Below are experts of layer 5 (counted from 0) of a mixture-of-experts language model. Rows are named router (the router's row for the expert), down (a neuron's output weights, with its number) and show model dimensions 0-191. Each number is 128 + 32 x the weight over its row's rms, rounded and kept within 0 to 255. Numbers have three digits each.
After each expert's rows: a language model's description of what the expert responds to. This comes from a sample of Wikipedia text that the model never trained on.

# expert 48
router:136129140160092179070150064128134069140097110086119161158110206114101132039105105057116103142116113156108067094104121144115079132125139158084160126153107116141109153136160138097127134103172127143120156114138107141100118149146112143124093134108143077135160076084089166199155128153083123141159119102143117107076086128114070138099102133062157155140096173071112127095128178183145151106100138135105207102098096158139177160114062087122071159140174133099137133054133169164131214162125119116095147114125082109146091152144155124127148116070116108168138152179183125103124072091163098129
down0:128191138121088160178096179147161151078125148120152157106108060147098139145160168115174105146102104148092087167112194144128148191140139099145153126105121110086143108096158115123152096178118091141145091135168123185190118104125143135083165120186125144106147156056170089108111138185156129138073153101141112088190211107142129126119124146168079141161094170181129162137135112126171126138154142131110098166092155161105076109092111111127114095120147108116149172162199155188067160080160200151165089166169106124116112145117184139131111222154156146139075138129122106123115131178102139129
down1:131078101152118092096198115132146155124098153087147138115118123127105152139090174101141115153131123145142172150138150132086135145186172114078143129075098125123098098168145157075118110110091109073127147178119085115189108146158140163022130109078153148132123134099142145021069097138119160117064151102171166167152119176174138123167148172159186171144117130167109069100106161097161183134147115127111092137178161170161126125148145084087095137045171133125121165110158198151144199155153088082114139165148139155114098103106124180092139116140130120129134159160115101191156133110146129137
down2:103123096141190121082160134177108120130087149131131132119129163121125130103065166115123197122130137151120140116187174160103110150105143161095147145130185150115110071169147121094126110082128184074147150164186133124137120130191174094016111151075133143059168114131126097068088097155164108102081081150092131096117123168148102169102159088150103144102144140128122094074156129114133137131021166147138166110120144072142084152117140085160083136162201098140132118131125173147180137133169109134093115189140160123164172085168170156125123104120082108158107139077130125118137163069133114121
down3:094118062142158141233109109084110139064133189151110135187139122132140139159108163109165171136149123150124095129105092160107136153110137132126122144135092100118095120200093138159168142122121069118093098154113096118167093133114162167095149119142077175166184124085184127078103169102123083129110129128120154119083144187185087101123154129171094143116136148158156151156164105121132110081062142125069140108113180098098119132174163095088216138088171132067162142168090127133110212158122105133057120167160135120143098127116120139107085121136145124111080155039090141130137104137099156101
down4:112159113087130158128124137111160074130063105170105074098149169126157125167141048162135128114176116101128150124140090171124123154141131106216111136155217103140110153140143132111099168158138184156111119094097162128111166100110123140076118126141115140144080165144153147089161083139115179155172074170116095096150124098132115136116155162098120200104114145108146133097144167109095099137154104081125118114141162082127068190101141113174154163152123178216123112113149107055103088112131136079184163110112111116087127148082205090172116109135120100099117086158080119196117099143204156121
down5:142119129072140105117145151130101103071154108047122108139121181107081095135077089088116115169114085078213118108189158153163096099144130100124114087105108159168147098196148129158137087109107161110141144142127137140143162125149080158111161134123101112107180097174163069121075148118114116083135143043160092165084113137157114108195154145121112143125056118150140059113056131095125122156124096130119051167136097185137165067131133131063163105091123093142181135131133083111144145117133114108136075099113118115121101091158140168071110081099149151128153216129109127176155146124122124107
down6:181165096129115110090153128111199130149119201130150152102111155134190184141121115116074186155075121125184156149168122131141134170092152080111170118074169087088141121123106132160078123126101183111112138185148135059159100082139145151062109150150133144142151137198135128096108132182140131142075092051122161122137123160167066184131149106138120112123149148169168124091111077131133152110101145145129129089155138130142140107143128090088105133084130043180080176149160162211138117154095147108150095169124098129147118092105145116133091146065116103105180162127200088132112128093105144171
down7:077159170160073039108121145201133140137141140096185112083164114159162161117122150127143104097189111128087162150153160160083102124103125172081124129083134145132104131156093166052140101117138195123105154167136085110086130124113157188110174152119135115137170139069114161062142111134168132110083094045116058129138099157112166113159148102141129166159089121122133102118116126107137157138161132130066087142097108131119116145133144094141127123062198053147093086099161077125131163125136108129070172184071141111141106153163131198149113118098103150108136141120161149132102098168072158161
Description: Personal name pieces

# expert 19
router:131097136144116171135130083135091058144100100142113161149120191152107124087146107092145090125153142125131065072140138138064092169124166166112149098149109164145134155121165115116109163119181124157072113113118130185136100165112083117193111161158121123120120120111083130187172119178119146122154110113194123140088114097070105121091069122092125171180139199088146198185127176184126134114082145168123148107094175163196121145107140090107109135172177147074192111096146164173093123116115068107105125121130135107164141137127187106091148130055108120190126161137124101124128084102195114157
down1:124115107083100089120156127136147146092155134119133106174171161153165132150153123182107186131144147146140145145157092190094122128150093163114079163146134089118098157073112123183107103097168161130133169169089138144120186132148102119126174151148088107111161124137090130071106064084101159126058100106120147095073094185122106120063112073228111178126185132128133131104143087102092122072103116121124103129117198175107112079117178131125145120130129172074076130131114166083074121133125130166161103173118109098106119162119157115105037121144040153118127148120118095101135106153114051147
down2:136109173095113046091119124092141118061132142142106158141146109161168109080163067131132113103130148117124145143133147149102110112170120143202087131130175063180057176168098155148073160157140157166103131093087114091177135173145152126189142108172143198130167178179130199090108197131130164123112157092158066134125119092089109114102131142187181114161122175163161116145169086145107088098111170176139159114138130109109153150112130105123101127119153115176129128128082102092108108124111105143091127088151169105102169099137094135120108186114055164112201079134086141105130107117139170099
down3:154093118096126081107154135100095077148083135140068189101096236174051101118126106177133137129166123130132098175090157131104141106183139126151064111110069117087122122160111117168118146105095092116118160139099069105127093153138184099107145119102163201133129120126079134032118137160151108073103126158113127146172143113108093102112149144202134104117210147142094085154043155140152151133119136168132125114175149134130098143099163160134151134140128140099144156122162130139154149151128117193179173132128122106075128191077130168089120167128107159155128136155114133107088157112149205132
down4:138170181139090105092119112100184099123175212180124078132129121136138060151191144210129191174087108128076101158120114168094084115174145148091095136159172142139100101121109088117123100088131162101095063170101085134123207108125129162128130173093078113145199155081136102160168128156075161105164127123130149132124179106136119089104165083119149133121192146166112108087127182160164134131108125108108161126132123168119140099104128167134107105149159115158074164088088096125108103070169156104134145087157125119148118133224116121098135069113122138124129148144131177138118136128178085082
down5:095142183125112139114159139110155166167157143107070107101183182169120147142078152161121150108083120139086141118088070127154174085130142116089112129164190075103085131134104095120130154136148186118154112102062153137125111104113136171110115025180159152148116157073130142034158076138175084167128134105139160055150179072142078192139129145128114152113163103138125134085174097109138104098164134098155103129124109155082090105135176142194092137143144081137142060129106147101074133158114109098120157181162113141090128149108184147139088180139114137081144118091120101120113170165146128112
down6:150111198215144170099175107101104165096078096184092171155090128098152115086120105188200147117152140119138110142104100129200130174135169140119128137092152076105166153204141160210086150089163075166147105097168108123132096091176080121132111103086179106102116109124132095083109142155124155114161112094085126102134163164167092127143135128110087084120147070128124111133137148096131075121135189103123148130102095134107104169070111118193189170130132121095121139175152149131165166134086147152183117198163104114104143155108136150092181164075101159130125133130179121125112150117091119135
down7:107161124071150174127121113129155157146136185129114111063129122100122107173142121067091157123159130107092136149175111117110132139153070123199115079198127080177178110134179088117172072122138087133139155171108151124089056134134080115108059156110148134135131138107115067111170154156110134135111102132075086163143101186121180125143155158178182116110137101128188077111129117087121092120151171135133119122105145122141105061056127126126149153154097063166071164192117061108091124145129175137144155192119155123127160126117092107047144177120127108095180115169141094123114137095101142108
down8:081122126088167170106142144119162166118089159124153139186094144117103122157136140135149158132094076161147046149176171065145122125105092150152143072107185085134107171127117122137158129112153099126165068168137122074162136139124109139100147089116142187143133135167107144032107126114069126190126150117160108134100195122106152161155145138137115175160129079091128050083110111111171084114128095173095068118130153157126145140071203131099113181128115039143107133130133198087102142156150136157094133170132161171145163114056137122135172149157131128171105140116068126105104132087115100094
Description: Title-initial words

# expert 21
router:122127137141101171094161068151154090127137130098141133141123186101134086102131104078132117144118126141128083076118144151124068164128120143101137123140079180134157165104159137054127147101167115136098158088118149170064117129104086156123104190129142086109125084151111180202123145116106136114202116093141135123086125135101103127103111138056155164146086181116124173124133174167143153157110145107117177073099170191133128145118127125107077121133162104035149141079108128158111165101137079088079126113129095137239126161145135116137199097067127103173102143133147144142113036119168089138
down0:137134156067124138102148174138124082172194179094125132111147148111069135101152128080132135175145162102112138165068152128183118147143166118096112134143157059108158093057123097110114080182140145194146087073122165050123143151126108110175151148129120164106124136129103119129202166131106139147152097139225056103128167153161142131110126119137097069197078112133139128134125078118137152149127133142128062141130080145130117108151130152087203116144135113070131124138085144032160130108150140129151081123112151111162144188109129104157126137146176149092101048127118117104167110143112089164
down1:131127119173157157131151129116141221120084173090099062129124196112119089141139122152130114135107132147189106149116151084149108166190158162099192145098138081139142134160158136067115099107144158082149083136073101065150139137117150079093107145097074131140161141169205152052157112109121115141143081117114170070099131182179119112084190138082117165135163162137160117153110131114143150145061139121063128130152147181132090075150147112145179110072084105129132153156096126149076120167144091075089109088150132092140110097104082153121132108130097155140113152147065161132152126116190146106
down2:069136140114108106136091102118202180154162128126134128138148149155113092123077113128154077121173145171084126119109124141147142089125138121173157165166213100098096198122135131240083171124098096100138099083150108046132146134167091134169130163115126118078087126134147062125145176089112128117185078149152137121142156131111120148131156108133149126129212147166091104128141105094082081131105106188123110120138139100164100128143175099148149133096078091213124090160141086159105065132118116105133182165112136138084147200076089148133110118141089167134160129170155117119129152103183138143
down3:115138096145142120126126097120154193125135101176123075116083105112128112131071141122086180157075151154133127101140142101160133150120136125114171135109137148129089082118143152104139058182146117105158106124168101111136104094124170084066137118151181165103178194157179096065070085154109106167077107106107142117126089140220133148130114080139091099084177140124106119124160131079128213204111150135069107153134100141126156105061135100101129089098128080184117112162114153140151178133184174160125126127145096080132168131154123142150062110071092120127080152127137118084164129085056123117
down4:149163057125085091102136157095147148133154121126150117122157090106079122149099110175126145136142166142110183122173128170127140099170124138116111190090143146146156083144125107126150132179100173186052182171123139164137101147132159143122073047115097155127153152080134182141171094087115141126114167158056105111163060140130134162151146144113129084175101121131144098160135103103091100147194140119164160096190155099142089096150148148112065136128116186185106154113196132144064163090125166120110169098173135130146163103163081122101168135159135117134114084140074110215114104112133194138
down5:119153097138161112084115148095186146213160165138163146138114127125022164178098073094165162120050140093115172142101141090095101092142136105164080120147116116132099133165118131175150112144146158140142068147130148137155104088064094118126122098141131104109155132120168131079110221131171133190137095095146082128145135187120147096118168140162134120115089162168145096104124089102130133123139114195166170101114107134130125144119139140132122178132070097136128068164126174108162168155137108162100139076190105181102135116100079153150069158120101176140106125083115053126178131130082179111
down6:139067110132060133130119102099163116117111142110174084166164161137138156163136193104052225093107122144171088134099116191087206114175120175134106183064113140112142076087168114100126170122048126183105147165107125179142079128083143129121154104194099144107152152115153137106177063118100134155121067100117145082149099125169145099152127135101131120141146097181115129174169117139077144101158138121103119154123117091200117124133106134174143150136098144163165118118158171127143166145101089144136102176132123135103149160135157079119118071150152131081134133108131104116151128164059081073
down7:149116094134117147114070123187127156000149161057135154131132128175114142118122122136138128074095113102107085125125052181132131077114144137097112154127126123139105153150107099093102100139114148063159145134106100049132142151095190107000138151123148132111138094179171053027109121127144119159128138100127158160144112083133117085129138077131126141084147138168078108130130156150163129114057090081103110176127173113103096107100124153114135105080135134090166152129094108148106160164164103070139158166079188128155122094137112165112111123100144153107113121124129153131131121106122137111
Description: Surname endings

# expert 37
router:124126162113088162108122076133161119145083117103111160153094170130090146060134132058116094132135115137117125093123153178093091098115129144077122139105174116134139159132221087116096153111189110138105134111127088205092098140087070150132095173156158085154113118120118140207163137157082121149192123079094115147098147116088075132089126134102143181126131210128126125110145184170147082150132150107126228141072134127173103173133081111170082133144126125132166115085151127170101210107144114104110143116132091096127150115131175132117161104042126066162138103143142132102107074125140132134
down0:123123192084125153158103126112064119127134133122097157100124127090217153131167088220111131147122145149103162133207115146212163133126064096176094125131204093130085096146127185165072191153138096115158126126105143109110188141130159128137159117144145117114129132142122154043129111105089102128149182123112104129102125120134176116130194133125077115180088125084146161139097109096116111162145109129140154136081102093102101168081126142138130135137113182082131148106157132151057136104096098124166177114062143104175118110088166177156135087137132075066155104138147158156177088140155155146
down1:111103134084142131135137124138130118147066176131158124174138214097161132115087130159117136155071151111125117119082087104132161142098068082140127127115163137151116094166169162098111121105126123113105154115129088069118068154106142147068135048139071097094110121183136135065165141112100145168141116142155114138113080133089095137082155108099084114152117125141069137127170052080135067119102153136139110138196150113167131141081141160160178145100144083195146130184102073128188179118169135119140121146111141128098049045117131160175158124114076153145051166108086151118153148128135128113
down2:150174112128164119149151115131149127136108102125114146095083182144112104136062181159079100114166118160101099082128081109132132170109111087132123150135118145118075170166119117165136108160135126129102114089118138078099181057153180134183094213110147106146147094104106065138124141155109199152162116135083098164073112081092110074108119090139148112193096149067122159110193090094112145138159123140125141115142108105099134146168121164156192120157229159122169162114089117114168104165147107150180196172081147159095164083083158091128146116154170144129167088116159141114094143092127089122
down3:143169165153146109135051129129166200082198121186079094124183147088183139099159109128140170170122050091085117133134073148113158120190072112093117170128164123053113120112131160104085065150154160117133112132145128113138149130143120116154147126150119124109101060129083064138149138065110155154141149122093137113117162146120138094121142176141141167138120165180105128169170152136089141146140063115116146155144109113129155136173133157169145177103129108112099185079153103121139086151080127113146157126134101171037132180084120144210135139112115159034128129128130177105132123141143109160
down4:177106077137182167194135121080132126100175161134084101147088188130106128175130127102133110132099131080122130149113122142186065098120171156117119139136155159134139112055136141123123096108140075132176156091115124120048141145120088110123111088152133087123151096148177125179098116090078162057133151151145067096082169148161176104107113122180122123146084123130137165204109151124189112168094095175142136124114124156124098168080134126093137117117130144142137177106125123104117143108146090079156073076121184054144157087069109143129075107145115157113132108057149099113145142147060176188
down5:045153149106155045138192091184058097082143115126095130090101154143083104096142123079192097151134148140122087132138132097068138140073112151164114068123110081125101139112094122164109086152123133190114121101130139099151149168094164096101092095142117116127128124086086106150126093103161104134126162111150132084158151151131080154148103135110119147100163107106102059043079154103154110101136107150089180143122161095124129075121128099189118104134062146215145129105107184140119098181121112149067098075149113086148153106112130129133140145178086084115178113121139171188131154119088154107
down6:159103090046107167152105118135202134154093103127123129068170094114150136098103120119132128155062143141115083074118122156153136156068170153143131115150070086069116105128126147127091132164121111131115121112108114137160157123184059064185137175111159112169154096173095180100149092116117132109142085132171171182122142153113142085140076128159158081188179126135129172137119120100097144114142162130163147136164117120132119131114123211145131122153136178186137138152096137183123112112170133137109177117076146075107177117139181174142088107132106074052121085146130107089216129124096132071
down7:173191138098156128173143124164105110151117150138154208131141159129134116139150126137092126173143144110136126130122121095152082136144136159165138149150151135159101155087101171094069098150180136198150142053135096172107099134107128122133146127126157097082153128133121164119093094165107110108143099142149143121137123166114177076159179157118149125131138157116086167136120227160105128133106169086129113157184178167158190129179084173110094137154119131125121090200085073071108065071129132139123194109172162058100147160090152120146145170169154148070183152084178199119149104150111106136
Description: Name-internal syllables

# expert 10
router:171140129146077177077149105103139050147132137137087163130101183147099145074151099045105098137127149145124064094145134117093124141088144173081114094133116107143121125127160126130142144087153082141103146121123098157107066136125112145126104160099143046188118092116092150210136141139090123162162140114181099139073131109093077160112049165087165175135146167083115136136134162162143137116109139153128179126120132143152181146086105108106075137154142132101150094060163151153118183108140066136079129165144103077174133157105169121127154129073101113177127108147188138124086093103182054109
down0:126097107172103156149110095146180144178115090126133157148122147165193096159158140144116111135124123104142184120058113181133116124140115119123120151107139074119109125120122134141153212145063105111169061130095106100128103146148132137120083120087146159086138102101126176167126138148118162127202117090124110084064142153082087171121162086146090111145152139189145214132163181221073110091081221116169141128129150159170108145094129130170108133122172104097134155098105086157085139137161145125143095150070152092127134107105130091126175186129110108137092138123112211135087091085122095134
down1:139112146173120166111151135119080162068144132102131095151117144164168127180195132087102154133075152098111150131117092118142154137108134120107172193106095180103113109201142127210086093128123158191072099121122169106198130154155138079095178110107150134155085099163138116062163111096129119165084076138167164174071124098071086153112096177054136116158130123103185113192095124136173140165162123159139114139065152203192165131156115138116155071153055144150172139119128076125138124123108136137126120154132141114131097106152120129102139094151124126118142152152103070150083154084134106137
down2:120107136074096123107097143134134168118142135096060101146195082123093135159166187125177179096111092176115110129159092114120141129097099086176128119111121153160178161127163112162178117148132159160191163131154161067098221100098123105176120157146126164113115148172126135181148121145161111137150166192099117102164123181192131105101119141126164145159149122120144094103154107143143116133177140069151067184157125103131139156107074173111236107098109146073134122142134073137098095152133076164099079142118132132182122091084133171110133160157091130143199102094136134153172121143121131077
down3:078120153108190140148126144109101205081132142126121115118154149097114124149078161123129155067176092121160136137190092111137150201126125077184130106147122121105050123096086135117174133151168115095218123087148166119119182154122046119115160129080170156141099135156145112121125080161082144177109101150104158105094157161110149121146154148131156118077083102141106129135132125098101166102213102091153192153109129108158115062167144133059197156129149083095101132112132147092171118103127181137168158084191113141131128093136091158085161140106177174168101105115151111120145086119137150134
down4:162109100111127154144075133147123135156123099092124144163104112157126093085161112156127143102143115120023152074067175144112120094089099091140167165091184158126140118141110113116127128176113127130039111123156095183151092113179114121069151086147147138095160130086120120047208092083135076111146114114139115070160145078135122118179133143166108122121144161167121172129143121138107100130175082111143123075121069136106081128125145143184052099121128163138164133106168108048126158072117176116113143176123130119095165138146170111098123181112103143173116072055133117110107107188160122135
down5:186129109121143087184102170123209172074142136122153156123165163164174073098122129130099082108181164065148109146128110066153118121141155080125118154149141132073105180130116158104139077152121162124080175166155143122193144103068130148095150156094166101076099104137108117167097134087156113145143120164133102194185156104179143099156084124131089144143172132163076133126127147118178073072112109117090143136140147106067126132176122099094166110131127150158152145159080108165199115147096144107119069068120144135112141107086131145176133146117115137068115132074062171088170102141091099106
down6:149103125140099092171130133098196133115098128199120135115140124159101122188119081107101133136126077152109152100183173120062087100160158095161095122143114103080118188144149113128137156143134195109149137141088134080146088090157091062058101149201149135091169117060121133167158116117197114087121083067135150118088123181172119158195082118116114140144118096159154155149123115157165100160083126126111125058105109126118152143084128106134112121175155124146130129159147129194106148052150111140073150156177096100158112139083141111155100158099110169177072144143164157124151181179151145158
down7:126115181168162105142163114124160159143155119143146102155117137139150174134187139122146157067079163148176138123143156170114103092118137090117156101190112106130130146150151147128145081188144153166190124136068187113181129126143141153090143121138095144123128147116188147104116111131117147082093139171148141123084117108170138121097198098134121110116095117140120136163097118099168133140122157074133125097164151130133076207166125152123208139150134170120168185185095128159078131133167161166208152125132119142145126061111135110115108136164017059120115165145094075099194139147153205081
Description: Personal first names

# expert 1
router:090123174139085194113172071156110136162120092120129176136132168155070132117157108093090136147138131134150125074071171138098113158091130157101149123177149136140110152089192117059093165126144140153087151143092121128106107172122071121218136149083105073163144092124087145182166150121125097146142134085124111148095141090104069117059026122110122206181131195171138181175103162162134122106147156104121196079094132134190170138113119156151102136135190129099143118094119127174107134154121118127108148131123109099167123159156124141104147130081117108156136135194132121102118086165170126124
down9:143136109118159156136082111078113091122071147139106133155140173121182051138143068121124105127091116082141114135145152159166173164204172112234078128124141090147082151110113133179138181085110087140120112116117088172115132131118133151164128160146077128176106157162140162144164113169052115132095109158132095137127126067170200074088101156096063095116175124186144200139128093111072131095106114125149143135140107119087143145162132135136122135116109139097162129070091119060134147161149116099169090118135120084111105122102136138122080117158123074089130142130138117053162075105107065132
down10:134071171208121116126086095117114110171180088088063128133170150118125115111162149120126158146152116156158144146165121136150111111198108116135178110163095074095132126102165119162138109078172162124113101119148151150114161106112115129132061062100149128092184149171089162135128106169118139127170136177104115175186147158076132105123121088145142100125128077178175141153164135063132104171157184174133183120123155142137138163162129042126150136151112153144152143101114136128165119150130130164108170104090127128164162117081084208103111136132125139061161204102185078197089096088116104132
down11:111102106103122140109090093108110122109136143099132112151169119072118137128127152153138166083093082117159139171170072147118128126096086103143124103082148102131134081123145124149149124139159149060155116174132088145095159210080120086086116144012079147101116106174167173135105138090137134087124124133109141091172154141197097051134136108139127124133084133186110140138130114154177035054094077182099145154166134093116112112169174152137179128168084145197102157139138149074127161148146090107129049158152171153117110115139114170145125165187135101091115116122098119130120130090169159132
down12:164110140082157096128099124141149118138112092165140120135110087183118171154175126126122103159155070131114139116126144104114136126098160124164067124111085105177073117157130121098174088139153144130050080145056105071117173152195140102151136126112131132209079124101110100031121087116126099140114139123154162113126056127175117118166159091128105121179106086147140124149112077161113104112153093116113091142198153105143088121148133194098148124133169144127107183128218174121040134072111089168114139106090117099104187123156169118118096180125131146141129102149116108161164198116132100140
down13:103166101104153107126061083113134143138213107148113179105132106151159137152125089133076050157106100141093154103069129126078208135101168147160162110131175116118148121107104182179113163115114116137100139045158107076152116174106126156132123134047153145094104130128071147156127139153119105177145090142134119133135173171101148099161100139118101122192142140085127110122147117118157128139144146106157155067135208121131163102063113128106138166138109152193135192090127137068155096154073150117115172152134087138152146181126123094106119156087085081057124136065082134086126154119164147152
down14:136165110106147126107176101084169114140144169103160187169119117198172054223155128095117131071080120112124072128154122137141106177143143061132147101155137128079113109121090158130086124122141133129126123117069150138118097145112135135166111136119168177089060138182155094074143180108181133156044111067105106115165130070136123163142113167116115132105150134113164153095152142075131155087123172113166161095122169150108110113152124080116175171122140041163104106136154101144141167154192180149154097134126121155154137123124123137096147181159141132093134096162154134181130182148083184174
down15:171097149077121093115142112172147164146156143115133200147176075160131112163123174137118100139113088135155140146087094142118137164094128113147119150072160073048103127210160136120150093126230113165107151139066106073156146109135099115110105145104159129200131154109131089102159096112143126170099097051223086127067069130144121135083099078114122123125083126148123109088146150082119159100156154136141127161151151132102115115128172152048178093092091117147100160090096108112110111170132149167131130151146107155101127108169168138141124104130065073115110108139137092126175184110098117095
down16:186181118155139072130130139073065118130123133174111111166141115101145114153140137108132132155168110077149113153066160135146169143131078139101165110148120109097135133142127121091122173165139150161147161138048069123127080135073123195150124132078180121119142169189068075119098184113090139158091139101121103127113182085099084134135174149147142097167137129152111097165154109142160071078123175177082137166115105159106166123113132114143207190170127084161126131086095193100122131107141104151160082126122124144061146160085110081123193165172158177147117121114141142146095149119071183143
Description: Prepositions in biographies

# expert 24
router:126146133114059175101147082091125109129136086117086174170149151111066111090109105118091086122168100157127067109084124196109122154103146115130160097160082123183160157144132142102183153115123106163139147141081116132128154128099120117211091137135088054136151069143141114219133124146154087165202116132160131081114169146099113099103085162060148173174107177159140146150130120141145081082123156110130141123111123168167131177126083148089104147202150091105165106089138137143082156107129125115089133116190137123198088094149124137132134134119122083175161131128147123136104062144166052161
down2:181100053131164148159130166147111139111079152160140074147134155142103164134151084101135168112096160135155124121173044115093139088149124115151046134117131096108171131089129131124150148130166156135112099143116098047121115090142158097136117103078180124129132136136117095105141116165151124050139115111143170110176107206102177138172117120130116094098206102134127122110115163211163093140070133109133147155101140144141172130096105113129160090108170156164135126091088128123123142082057136194123111184115128162088122111067152156175211088120138193178103159157133114082100133090149167113
down3:143150139161144075108168145119184095177106085057207161119096062142127083146164139117056119145092171109109109171152128158132149090177099153150126160172134123171075146145144125113114106141154115118147134140156100108138053181159152202190170116154075119097112179091131138115133107081085157105101056126173084102073169115152093130088098121138117101142088112112126106161114115107072154133147198142151104130095012122091137130138143096097164095104109166168148132106100123147140093109166150158121135111117072164118097120154151140125120132093076121111115151097092150193142115092109159156
down4:116144107087186068108119085104143110145177112127157207165179097130153082107130110163135139172119109131128141145068074181191130130117142143195091191092114187110076132066131114110144158096115094160100169160147124137095165123124147105188102091149084193153163060134077068172098077124095126135136122162100117127130115119183116128125117113128155106199069122122067060127089090142119095071145102112146118181138102137082130172102120147211104110133172138163158135098096146116100136134147107166159135148111118182144136104136142196073134176128105139151146120155099107125095113115133107110
down5:117164107140193139177145174091165154030133106164118125106180124178161093133138157140157159134118094145125105191090131140083143139139131130060120102090114071076119141148103110140099133175204132151142125110057073100159127131136122118100080154144111141099160146111184145084149091153106104086164148132133136117096093191129131092185133080168117108128082074129141156178113121150183082097084118154165087154125097153146157131162137151158102139153124121116137147079106078083085136128084113174129140113125076110060133112146143129156199137167112084200077130094140168104114111198144104098
down6:076119154094126096168162125061088112111175109093095100169130126121113105098155106183071162110149133192113122148175128108155160121123091125106099080162126180126209074130129129137114127131118128122123125100193198070166141155068214195105136166137069122094150162080138133078136095126102139169098153126136145118148146140096164140172097113116138103183125053135083108119177113126134121151129146180088188101113089158128109054155159175168115089107102158170081103088114145141150170072146102154122106132130068081136138171100171138101116109147177167140155139128099130149096103105088128140
down7:193169150159150151229145129141143138107099150151094116152079143141069154106155134147145132075145112076195108143145085155134118153125133135160162131121143133133156191156130190116168133128128097133149117131112072114085138053102121083153134151092113086131161167100132174118100133136127122118139112062132132111117141195135117129175116111171101098122124123098110175180136249116117137139165136081063109103137160155103105107080073117114166054105070107122151117177114117118138138178112140083117117118111125107120106085111118140151206131172132179140177080062110089060169118132111154116
down8:119138158134155066044171116149172099145126118158147129077163089130094089140124153164132120114141116105124112139135090186143163115121133166131135103158150117058142098161157117152151120125151151126105160139150129123143102117125068142133035135096141153125074071128105102143187171118138182141137110181105169035163148130089155139139104180222126179163157107119098078088183090100155050155159146103149141114111108150099115126104125193118160160135147150142100073104155124186177068144139190092129114170135103181173121111155110124120193106160138130083133127089092125124121138107079170121
down9:133115123127103098122117145115120141136159144155049199097130123131116104198091162130098059168121087165113151096091118090121177151148071140145090181085160068099060192110123101169143139132092144120187126061120171080157165100154159071131133138136068081124110116159071133109135161120054073161148104137103131148082138116135127136185162095139174109161167107160133188109143137113140141132184139109162137153184183138065105154122124121159115101131168082110130162190127107100091125061142083076133161102170148124095141131098111107124080150105155092094108132107129092141162136125066128132
Description: Infobox field labels

# expert 41
router:140159140124093211073122086085133134127134068136112134156130129151089115107127121090101167129172114111121095135131140174113115145076124128141112118136132104139146106072139134116119140137100125190133193150129071134129127134125106121203104175159110066126138144137121109248114125138125103131147105124165121105113135135093094107158090112046156166164129209142102138111144178157158146086150128151154180104121118199171160144135103123095089100168187126097151120098155128118134155135089086109088116102187106095215078146110107105121135098113131078171164172196160129120104027129176126157
down2:129095155128180114156114160146204181140140065093160161140119184108120142124115104123137133109124134183123155112104149137112151095165117177141098210134156192065095207126159138131071145098163087153104070115103123151128130165110165135194119159130145092075191111131086121182167095114116067086149127133141154115107159130110159136110137129137183108133102129184111186126116092106164081130090131147078162160087156102132135109060187080073142146108147083175112156145143117130094112168085156121074165152124092113105165153118184142120099080103174158144081089113192153149133094117139133101
down3:171115159140185180186091163131129117126133138124144105129053057107122146141047132092121182099112117125103153147153094103092115120084147204108143180110127112130064107195129132127122156130077141093099108126139122131166160117157123103058135154143152148100174147090125160159069142094127083092108112094152155066090100097081155144163111124149127099120185138153109112104138135105163061121132170133129184231112096116113159122160107122128136141123095094191063150150094102129167121162154114133139085159134141137114105165116070088141159104093172068116105158109148138116079169083054145112
down4:121147140149122080117136141075107123116152133135146130091119096083168167143139157161141100173068113136180061066126115150074118089141144146111128129172177146180108107122169098160172024134104133139137166184149157149158136153060138152072096151114089071141143144096187112090132144089135118090064044125162104154145095120150074182094112107208157126143148093079118115109108139138117134126147202156116132172133121143154069079111117072066192100151054136129105135105159178097132179113120125133122146195132141137124092138122130118074120151137119116111151140149104154116159120134076144121
down5:137125150123188135151164131142120118132121148140135095104158087105166120205152117094165121146170072112129200174137183129160057108169108095160144110147107120165072169115170094097081167102087125131117118162120122187145119085113159138092183060118147203133170088115124174068156126139126116090143140131117112106096161145157117148196150126114129142143147091137147126146135132116130169144144098152123104151126156172132142140081156144136189135081138081136087105139110048109110148111084073056194136106081129095126127112116103095202114087155138192099120193153148169158138139134074102202
down6:105128104141137104151184023149070146090129145110064160141147119091145115187149130073129136112094108108177115160125136109173066106136154112134171115135112173133153108167181117144177168115076179137135161140133019136160087143125163124128118090136153122144138134137149114104094151145159132130185142138142127111213142154148138125093105098196103146155117157145189099097081111112081105097159133122161137054122072123093168151085203103138165109069147161142116105159115106114063131086138154123100111112134080155056158124109138127170114153111144157175140155115173145117095078147073156131
down7:174104088132130124153085087165108100124144111156132083164135177147076159123133148115066116206094172094088098127152132077098141107092066097124127104113171135080128134149207183099130112124138157104146154150107159131118091144119134111096061140153079147132088095117101118127096159110096167151104118148181092134112120109152155082167168128123132093091084138109129129177062086111149144130134172119064174144121105172145083058176168086070083115155144141143113141063122108166161048145177113139122151113086130180099158139205096136136088130193135141129091118094104114145121130080064113124
down8:121147145146061103132105073087144090151171147114085182136089121156146121114094066100143045119103131156138057136144108131028162112137128139102118126135121107131158150139186136110145159159154125125077156116089136157173203169115166102160132150134107143125106153124059127143143059114110100145138077071137117064161111114094160087124145134114080179114111132122161128117096156068147125128150145097105077147123140188103105133062164075114130179161107156094090149070164142144133140148119146149153103118118157164152051048119081176147061074146146130138153142129113097181136119141167107119
down9:174181131104152159120115075150120200162145106126147085186187133125058103093156173090134139144124154087149127116165178102123124140138166162204075135119089157169108101100138132055155176136051142182140111157121137087121043112127147104135141153109099138104113109143100085170148138069150171143157154166086142125182134132087149057111109156130105131096083143178137136134073175103128076106092131115166130096104116147187122211117113110130097147065120154125085143151096168080094062075159094127092096087119128143085145098105089156147122118126100124127091159141154123164107138140150142109
Description: Group and count nouns